config = dict(
    d_model=384,
    moe_layers=[1, 3, 5, 7],
    balance_loss=0.00219,
    vocab_size=18644,
)
Below are experts of layer 3 (counted from 0) of a mixture-of-experts language model. Rows are named router (the router's row for the expert), gate (a neuron's input weights, with its number), up (a neuron's input weights, with its number) and show model dimensions 0-127. Each number is 200 + 20 x the weight over its row's rms, rounded and kept within 0 to 999.
Before each expert's rows: "gets" lists some tokens that make up at least twice as much of what it gets as of all text. This comes from a sample of Wikipedia text that the model never trained on. Tokens count by the router's weight.

# expert 28
gets: ",", " and", ";", " but", " with", " as"
router,210,187,248,208,198,218,154,195,218,226,172,218,207,206,259,176,213,226,207,199,200,219,215,230,203,209,225,157,208,212,213,215,210,200,178,219,188,213,194,173,208,200,175,205,208,200,171,185,189,202,220,226,203,190,196,208,211,223,177,164,172,207,167,177,167,214,194,208,178,227,187,196,203,178,194,226,179,181,193,201,202,232,226,229,218,167,232,219,201,174,244,211,215,217,218,201,193,205,202,177,226,186,199,221,200,189,234,230,230,212,227,196,244,182,207,217,211,191,182,265,219,209,208,197,186,210,184,203
gate14,202,212,195,164,213,210,178,213,157,210,196,239,226,211,209,227,188,203,191,211,210,228,201,204,171,221,207,167,192,175,222,174,197,192,178,185,236,183,168,192,217,218,189,193,196,201,218,219,211,204,202,199,211,177,240,210,197,192,215,217,231,214,237,177,220,212,204,195,192,196,173,182,170,218,195,184,258,217,215,227,212,173,186,206,184,186,222,198,198,239,181,207,203,231,221,212,186,196,196,197,215,201,204,231,220,214,220,203,187,201,238,187,194,187,200,182,198,228,224,195,246,225,177,218,179,194,222,190
up14,218,202,178,198,202,195,179,243,215,198,216,195,221,195,190,177,180,212,229,216,193,195,198,180,195,195,212,206,182,162,185,203,184,167,184,195,213,189,208,219,178,200,213,198,214,199,190,200,179,183,204,224,197,203,234,189,197,198,166,212,171,184,189,208,189,182,220,214,176,195,187,239,200,154,212,188,223,194,187,252,225,224,171,232,205,190,184,189,209,188,170,186,182,169,188,211,212,164,209,166,207,204,195,202,206,228,223,203,181,183,198,179,210,235,221,203,228,213,184,184,233,237,210,216,170,202,210,184

# expert 11
gets: "-", ",", ":", "|", "\n", "="
router,217,204,231,195,203,221,189,186,226,222,158,220,204,213,234,183,201,220,225,194,164,214,245,219,177,192,199,173,241,194,220,172,220,199,154,188,182,217,175,188,200,210,201,227,198,187,175,205,195,198,230,195,178,163,204,232,198,214,170,193,191,212,180,173,184,211,231,224,194,197,196,209,216,182,199,220,186,168,213,179,191,201,210,209,209,177,218,245,221,181,234,196,191,212,262,182,191,209,220,186,239,187,203,217,208,181,234,241,208,213,230,209,204,173,216,181,232,182,194,197,207,202,205,216,194,197,175,206
gate5,192,195,233,189,221,203,209,169,194,188,195,186,233,239,182,189,197,207,165,208,198,203,199,198,232,192,211,195,219,189,189,204,173,154,187,198,201,174,223,206,197,215,195,181,218,209,198,201,212,220,177,182,230,182,185,182,187,185,191,206,224,229,192,193,204,196,199,201,188,222,168,214,215,197,227,208,172,202,198,214,203,200,187,219,203,189,196,219,217,163,183,201,174,166,212,202,163,183,216,222,203,201,197,218,210,204,163,192,245,195,205,224,206,210,215,150,220,216,223,177,195,200,176,233,185,194,183,198
up5,210,233,218,196,170,189,191,207,201,233,218,208,206,227,166,207,219,204,241,210,228,162,253,217,222,207,198,208,212,190,187,195,216,203,218,221,206,211,184,194,213,208,205,212,205,186,227,193,198,190,198,209,185,180,203,168,196,216,201,170,189,205,206,219,238,192,195,181,188,214,235,202,179,186,164,257,235,170,193,177,210,180,203,195,183,176,183,141,220,194,184,222,181,211,208,210,211,246,165,185,204,180,184,202,209,215,198,198,184,199,207,225,185,193,206,209,207,183,178,222,173,175,223,200,231,179,227,190

# expert 0
gets: " ", " January", " May", " June", " March", " July"
router,217,198,217,188,204,230,183,175,202,213,158,192,228,232,212,181,207,236,190,212,214,198,252,203,200,174,215,171,211,222,221,196,193,213,184,190,156,229,190,179,174,225,177,204,217,209,190,188,188,223,186,216,187,150,216,227,191,190,185,182,169,188,186,198,146,171,196,184,177,228,183,193,207,216,179,200,189,193,240,169,186,199,235,194,192,210,252,223,215,196,204,173,210,203,196,179,194,209,218,178,209,198,196,192,193,183,230,194,219,196,194,185,212,220,216,222,222,196,197,218,187,210,199,233,209,216,180,194
gate13,230,232,198,199,205,192,194,188,205,184,178,226,196,150,184,177,179,197,210,195,218,199,193,186,195,207,188,204,195,216,161,241,185,182,186,208,219,232,214,211,157,200,199,195,197,210,208,206,166,167,185,194,218,209,206,200,206,185,142,220,222,177,165,235,211,196,157,186,212,210,246,193,219,194,185,194,229,203,180,143,206,209,175,211,162,163,238,211,214,200,148,219,209,238,186,202,183,213,208,170,188,149,196,157,200,208,197,183,163,188,203,207,191,194,187,203,243,209,189,186,179,217,183,180,215,208,210,228
up13,182,206,182,219,224,185,223,193,208,208,219,207,193,201,204,184,217,233,206,199,228,233,180,197,172,175,224,205,186,204,190,174,196,216,233,202,181,162,195,216,219,225,185,220,174,187,210,214,172,220,231,213,189,172,202,210,206,253,236,231,210,183,229,207,214,215,210,189,242,213,211,169,198,195,165,183,169,194,195,224,209,212,230,225,212,211,237,221,205,235,189,191,193,176,192,202,216,205,198,175,195,215,193,211,204,200,218,175,198,180,205,179,177,222,205,190,211,178,215,193,244,216,211,194,193,176,200,213

# expert 19
gets: "201", "in", "un", "200", "ig", "6"
router,237,225,224,185,202,239,173,177,227,225,191,185,211,175,197,164,198,209,216,199,165,193,226,205,235,183,200,207,209,154,218,189,221,206,188,239,196,218,194,199,178,206,213,175,210,200,194,183,206,220,174,220,185,214,184,227,197,212,189,223,198,208,190,179,188,172,169,197,182,204,192,225,218,202,183,211,194,208,242,151,211,223,221,207,202,193,219,198,196,173,210,212,221,198,182,197,197,226,184,197,181,190,180,246,177,201,214,232,202,231,234,193,231,205,199,198,236,209,171,204,211,203,235,197,161,169,160,208
gate3,231,176,181,166,183,204,198,183,230,204,194,172,198,217,219,205,182,193,218,190,179,201,203,215,170,183,224,199,177,230,186,213,223,154,163,192,217,193,187,206,174,195,163,170,197,173,178,200,216,172,234,188,177,174,209,180,212,231,198,188,181,197,181,168,189,202,192,235,197,179,225,186,173,165,211,201,229,198,195,184,222,216,220,192,200,237,199,185,219,177,210,201,221,150,201,254,207,195,210,207,201,204,181,196,200,228,204,178,222,175,220,198,222,189,210,190,206,167,206,230,178,228,193,189,189,205,194,209
up3,219,183,242,186,162,205,231,199,229,187,192,191,181,157,208,217,188,201,175,206,202,202,198,222,204,208,194,193,173,206,182,204,190,210,243,242,179,191,153,195,224,214,188,217,197,192,238,229,230,208,230,195,216,184,204,224,187,203,202,191,186,225,205,203,215,203,173,233,192,179,193,183,215,202,223,209,187,226,210,191,204,161,216,189,180,179,233,173,215,198,176,221,225,213,196,197,196,191,210,152,188,205,175,219,198,218,193,185,187,218,176,204,236,238,190,182,230,237,227,175,200,212,216,190,205,214,214,158

# expert 5
gets: " |", "|", ";", "-", " W", " R"
router,196,228,215,193,204,200,180,167,218,238,187,181,242,209,240,200,188,229,187,220,240,169,231,200,189,177,222,165,211,168,241,217,176,196,197,237,193,199,188,179,183,226,174,197,200,215,178,180,182,205,225,202,194,158,171,239,186,178,168,171,192,185,163,159,162,202,204,196,186,211,185,210,205,201,206,202,205,191,205,186,168,205,220,202,218,178,193,242,215,169,244,201,209,209,203,182,186,180,221,193,202,236,186,234,177,217,200,217,252,216,229,162,205,200,213,210,201,206,194,221,182,210,210,214,206,190,176,190
gate11,189,203,231,200,200,232,235,200,196,234,203,184,195,209,183,175,227,184,193,218,163,166,179,176,199,196,196,202,190,175,218,223,207,222,157,213,242,213,214,173,211,199,186,195,177,221,194,230,204,187,208,254,233,242,200,201,201,189,195,199,199,196,248,183,188,203,210,189,223,202,186,194,185,220,196,192,208,205,190,218,175,178,169,215,193,231,198,244,201,199,207,186,189,211,233,181,180,173,208,210,175,191,221,197,210,166,210,239,198,200,197,181,189,199,192,184,196,201,204,155,187,217,176,202,196,199,209,218
up11,208,218,186,189,215,208,195,218,212,207,220,213,185,168,207,197,196,226,224,184,233,195,185,193,158,204,201,209,189,229,208,175,194,210,182,216,198,175,228,192,209,201,197,186,186,213,191,234,231,200,184,195,171,242,208,223,202,161,245,218,177,191,199,165,195,214,239,212,244,215,203,156,200,214,192,202,184,206,125,173,194,198,202,205,205,191,199,212,177,223,185,190,194,217,212,207,196,184,203,230,179,185,224,201,150,182,204,201,210,189,170,221,189,224,189,171,194,203,179,218,208,251,174,208,187,202,233,197

# expert 10
gets: " the", " a", " The", "'s", "The", " an"
router,239,203,196,182,182,244,173,185,222,216,194,212,223,197,210,182,231,199,205,204,195,201,197,198,176,166,197,195,180,168,224,223,157,213,190,209,191,209,166,185,180,241,176,215,200,203,190,198,180,222,218,206,179,157,200,220,202,222,206,161,185,168,182,184,173,198,216,198,181,189,175,219,221,198,196,216,161,202,227,186,201,222,228,215,200,192,223,238,202,191,200,182,182,191,237,183,189,217,176,171,180,245,204,219,175,173,233,207,211,222,210,209,207,214,189,225,229,213,186,236,213,223,210,214,226,230,159,166
gate0,218,154,229,183,210,177,215,230,207,194,179,162,167,216,193,199,221,216,191,169,220,202,195,210,215,211,186,152,226,199,208,212,196,201,177,196,191,209,198,166,180,215,231,260,231,189,192,211,182,200,190,213,212,188,217,205,212,225,204,208,186,163,214,226,218,199,225,186,179,207,208,181,206,182,192,180,202,188,198,189,191,187,169,184,211,156,200,247,218,175,201,211,203,241,195,203,202,219,198,253,202,202,213,183,185,184,152,207,172,223,162,189,193,165,183,206,192,207,193,197,214,219,216,209,199,196,172,179
up0,206,174,217,182,177,191,157,178,156,195,219,190,212,167,216,205,238,191,243,227,217,210,194,188,215,207,182,206,237,191,209,198,214,195,203,191,220,164,204,200,194,187,169,157,152,177,220,197,211,215,199,197,218,161,188,165,195,184,179,191,200,192,205,226,221,226,159,182,198,223,217,201,188,227,185,200,205,193,168,183,171,212,206,244,226,184,180,220,181,187,182,171,201,197,181,208,224,196,213,185,224,181,195,199,179,200,215,219,168,169,211,206,150,200,219,213,217,178,192,201,216,226,195,225,212,206,180,195

# expert 3
gets: " ", "b", "-B", "-c", "-S", "-p"
router,210,214,207,191,196,198,188,213,226,201,184,236,210,186,219,179,206,228,208,242,225,202,198,224,175,215,236,191,233,188,202,169,229,240,185,220,183,203,179,213,184,197,204,218,215,201,182,166,174,234,219,237,190,184,184,230,206,195,205,193,197,193,204,187,204,181,194,213,186,243,203,242,215,194,192,224,198,189,221,199,215,200,246,212,233,178,198,226,208,181,200,188,196,188,234,197,187,218,205,182,210,220,183,219,209,213,201,187,252,221,206,184,212,224,213,235,208,186,214,243,214,210,180,221,185,206,173,171
gate0,210,208,204,210,194,190,201,233,168,186,262,175,167,230,200,182,177,201,217,184,250,192,201,220,181,184,231,190,207,209,208,200,202,228,188,173,222,207,196,186,200,154,181,201,238,188,178,204,205,157,209,191,211,198,188,179,174,198,175,214,199,172,199,154,231,180,203,198,218,209,180,162,175,215,183,234,183,180,188,194,208,153,179,217,186,215,171,215,193,184,178,193,175,212,205,185,206,221,161,214,184,185,218,188,175,209,198,166,230,200,207,186,245,203,227,180,206,212,196,213,192,166,176,178,210,226,176,188
up0,222,172,181,200,206,184,201,263,182,208,170,208,225,210,174,207,199,192,205,196,186,208,226,201,217,224,176,204,172,221,199,266,222,208,164,218,179,204,194,227,180,204,206,197,187,178,210,193,223,233,186,163,176,207,180,223,215,195,209,216,184,179,188,171,229,228,182,211,184,204,213,235,206,210,170,217,182,208,202,197,229,236,239,155,193,191,163,178,203,205,215,169,181,180,224,216,203,194,193,181,217,200,169,200,184,207,208,224,196,222,166,163,199,179,193,216,217,183,221,211,191,214,227,169,168,203,188,192

# expert 25
gets: " the", " a", " The", " that", " his", "The"
router,209,218,202,188,208,241,187,154,213,234,167,219,208,198,185,153,212,217,206,200,170,205,208,207,192,213,213,192,177,182,222,221,161,204,191,202,221,217,204,193,178,237,176,222,213,242,194,204,166,236,216,215,148,172,194,221,215,237,174,164,178,169,195,192,174,209,199,176,185,184,158,201,220,201,214,230,179,200,219,159,200,228,217,230,206,188,213,212,193,189,195,204,190,217,204,193,200,198,176,203,207,242,214,218,166,178,228,227,204,210,211,200,223,193,188,218,219,229,178,231,214,203,198,206,215,219,170,191
gate0,186,179,191,224,202,204,186,196,139,213,213,170,224,205,147,204,176,216,219,217,241,186,188,156,154,223,211,193,218,235,192,213,163,201,208,215,188,213,220,194,205,196,168,185,154,191,185,156,194,202,216,174,178,202,197,232,203,192,219,205,203,196,181,170,207,169,230,206,216,222,213,204,205,175,211,194,189,194,249,177,194,228,197,192,182,183,166,191,228,177,231,220,204,214,190,196,192,197,179,196,223,166,190,211,214,205,216,211,214,194,195,201,211,197,196,189,253,232,171,176,209,214,216,204,242,230,213,178
up0,200,183,193,202,176,227,196,198,212,181,191,200,230,211,158,183,190,219,203,222,189,225,205,185,196,237,204,221,234,210,199,199,175,187,221,202,202,211,220,222,216,227,171,205,165,195,210,187,190,197,212,223,173,206,224,209,205,182,194,222,220,223,188,207,168,189,228,212,190,206,209,203,196,193,202,211,195,202,235,194,185,204,202,206,216,211,198,153,225,184,217,258,149,177,198,191,197,170,228,195,213,197,191,201,209,246,203,177,220,192,192,189,193,207,181,229,184,191,197,221,199,213,225,207,171,213,201,212

# expert 16
gets: "–", "==", "===", ".\n\n", "==\n", "202"
router,203,212,203,173,191,216,204,160,241,232,211,210,210,206,212,190,200,207,182,194,198,218,243,191,191,245,210,208,225,199,207,203,158,217,175,192,192,229,166,192,153,220,203,227,203,218,165,215,199,217,217,179,198,161,182,207,205,234,187,190,182,186,189,168,180,191,210,181,154,168,181,212,204,206,190,244,179,214,199,175,215,232,235,214,219,185,226,181,223,175,198,169,183,202,221,176,178,227,205,172,182,187,205,207,200,182,231,191,219,207,230,186,211,194,176,199,220,224,218,206,202,229,211,220,179,206,192,196
gate2,223,181,250,174,180,182,201,177,193,201,180,230,184,204,195,205,208,165,209,241,161,208,174,204,240,190,188,206,195,198,179,194,208,215,176,208,219,219,171,159,219,205,188,211,211,191,209,213,148,211,180,180,180,164,192,195,186,193,201,204,179,243,205,216,203,175,221,217,219,200,219,210,184,202,220,210,196,209,197,194,193,219,195,202,202,191,211,227,190,199,214,212,218,197,195,184,155,199,210,210,199,192,158,189,216,196,182,204,207,259,216,158,187,178,200,169,203,191,223,219,185,191,219,202,178,190,205,196
up2,233,191,229,212,236,222,195,188,186,186,220,207,173,222,168,203,222,183,217,209,173,213,248,179,246,192,199,194,234,212,209,185,199,171,160,212,184,175,212,189,240,175,172,196,230,174,183,201,183,215,209,181,212,200,197,188,219,196,183,234,208,214,169,186,205,181,219,197,183,222,213,194,192,212,187,185,224,221,205,207,193,212,221,196,200,163,219,203,201,169,220,181,214,190,182,179,225,216,210,187,200,230,204,160,223,217,225,222,219,193,206,161,200,181,188,215,202,169,200,192,177,181,182,230,179,193,227,204

# expert 1
gets: ".", ").", "\".", ".\"", ".\n", " ."
router,205,211,251,173,179,207,195,221,211,259,171,188,230,202,235,177,211,203,201,226,195,212,231,226,186,211,216,215,263,212,241,193,223,203,176,188,183,212,188,201,206,204,177,214,216,218,184,200,165,195,223,228,177,197,184,220,198,228,185,170,181,200,194,186,176,193,232,172,193,179,186,210,212,222,191,217,200,198,224,198,223,260,249,214,218,178,212,227,202,181,234,178,213,221,189,182,186,196,202,178,212,195,190,230,159,213,224,174,210,211,199,208,198,199,216,212,234,203,203,231,204,205,189,221,165,196,170,184
gate2,186,210,208,232,230,186,179,199,191,197,219,190,192,194,196,235,166,213,192,174,229,208,207,180,179,228,194,241,257,173,187,198,195,217,206,226,159,161,202,170,198,183,199,186,195,214,183,200,207,224,220,192,197,213,220,230,204,188,215,196,157,219,208,177,207,183,203,231,223,219,213,205,198,201,211,243,189,197,218,234,192,174,189,182,177,214,188,229,222,219,212,176,206,191,191,243,213,199,194,169,202,229,199,219,205,183,223,183,211,191,215,206,209,203,233,253,203,183,171,172,172,195,179,199,210,239,188,185
up2,220,214,210,185,199,224,218,197,202,204,225,204,190,187,224,189,201,193,219,214,188,186,196,191,145,200,210,212,155,191,200,205,186,225,186,203,186,211,222,224,193,203,195,185,184,205,199,186,214,222,185,206,177,186,174,204,184,191,184,216,209,217,184,190,151,211,212,210,215,207,192,171,186,211,150,210,183,226,178,245,212,200,219,214,217,211,205,201,197,227,179,220,183,195,161,200,192,231,181,184,230,203,196,188,208,199,178,201,220,155,161,196,193,219,241,171,172,164,181,137,201,201,153,145,187,236,208,195

# expert 31
gets: "o", "e", "a", "le", "u", "ia"
router,249,216,223,208,165,178,195,186,194,231,178,208,177,211,199,191,189,203,198,213,191,208,200,224,204,195,224,208,221,207,250,202,202,240,171,250,215,217,189,197,191,201,180,221,212,201,205,174,181,225,194,222,197,183,180,201,210,221,178,177,209,187,184,210,189,196,219,224,181,220,191,222,215,200,190,218,203,178,221,146,189,192,234,241,166,186,214,215,182,188,205,203,238,173,190,201,202,223,207,164,186,221,226,218,166,227,225,187,218,189,216,215,222,189,188,208,202,204,177,224,206,211,217,231,153,188,158,174
gate2,188,233,203,201,186,222,180,169,211,215,211,195,182,221,186,223,206,233,154,210,218,230,202,218,191,204,215,191,198,186,242,206,197,208,147,224,168,205,213,202,187,186,198,186,194,215,212,197,219,170,228,172,201,201,226,193,199,213,177,174,178,253,197,236,196,200,185,202,195,224,225,173,203,173,242,193,163,211,192,198,249,184,184,220,235,171,208,188,183,201,196,187,213,206,199,221,205,220,221,182,215,191,233,198,197,229,192,209,189,179,177,212,241,166,168,195,209,182,257,162,190,197,218,209,180,239,176,198
up2,215,178,157,190,194,219,200,235,204,190,171,224,175,171,229,231,157,186,184,176,188,188,186,236,189,186,222,173,213,183,185,231,229,217,195,211,186,202,223,195,209,217,218,200,190,220,201,195,210,224,214,213,249,210,202,211,174,192,174,213,164,165,173,200,216,216,226,161,212,218,183,242,225,196,210,181,220,219,169,191,220,189,193,217,168,197,211,205,196,213,201,218,201,213,230,191,227,205,219,205,209,193,208,197,194,189,197,198,207,154,192,190,206,190,159,210,191,213,210,209,201,213,223,205,240,184,231,215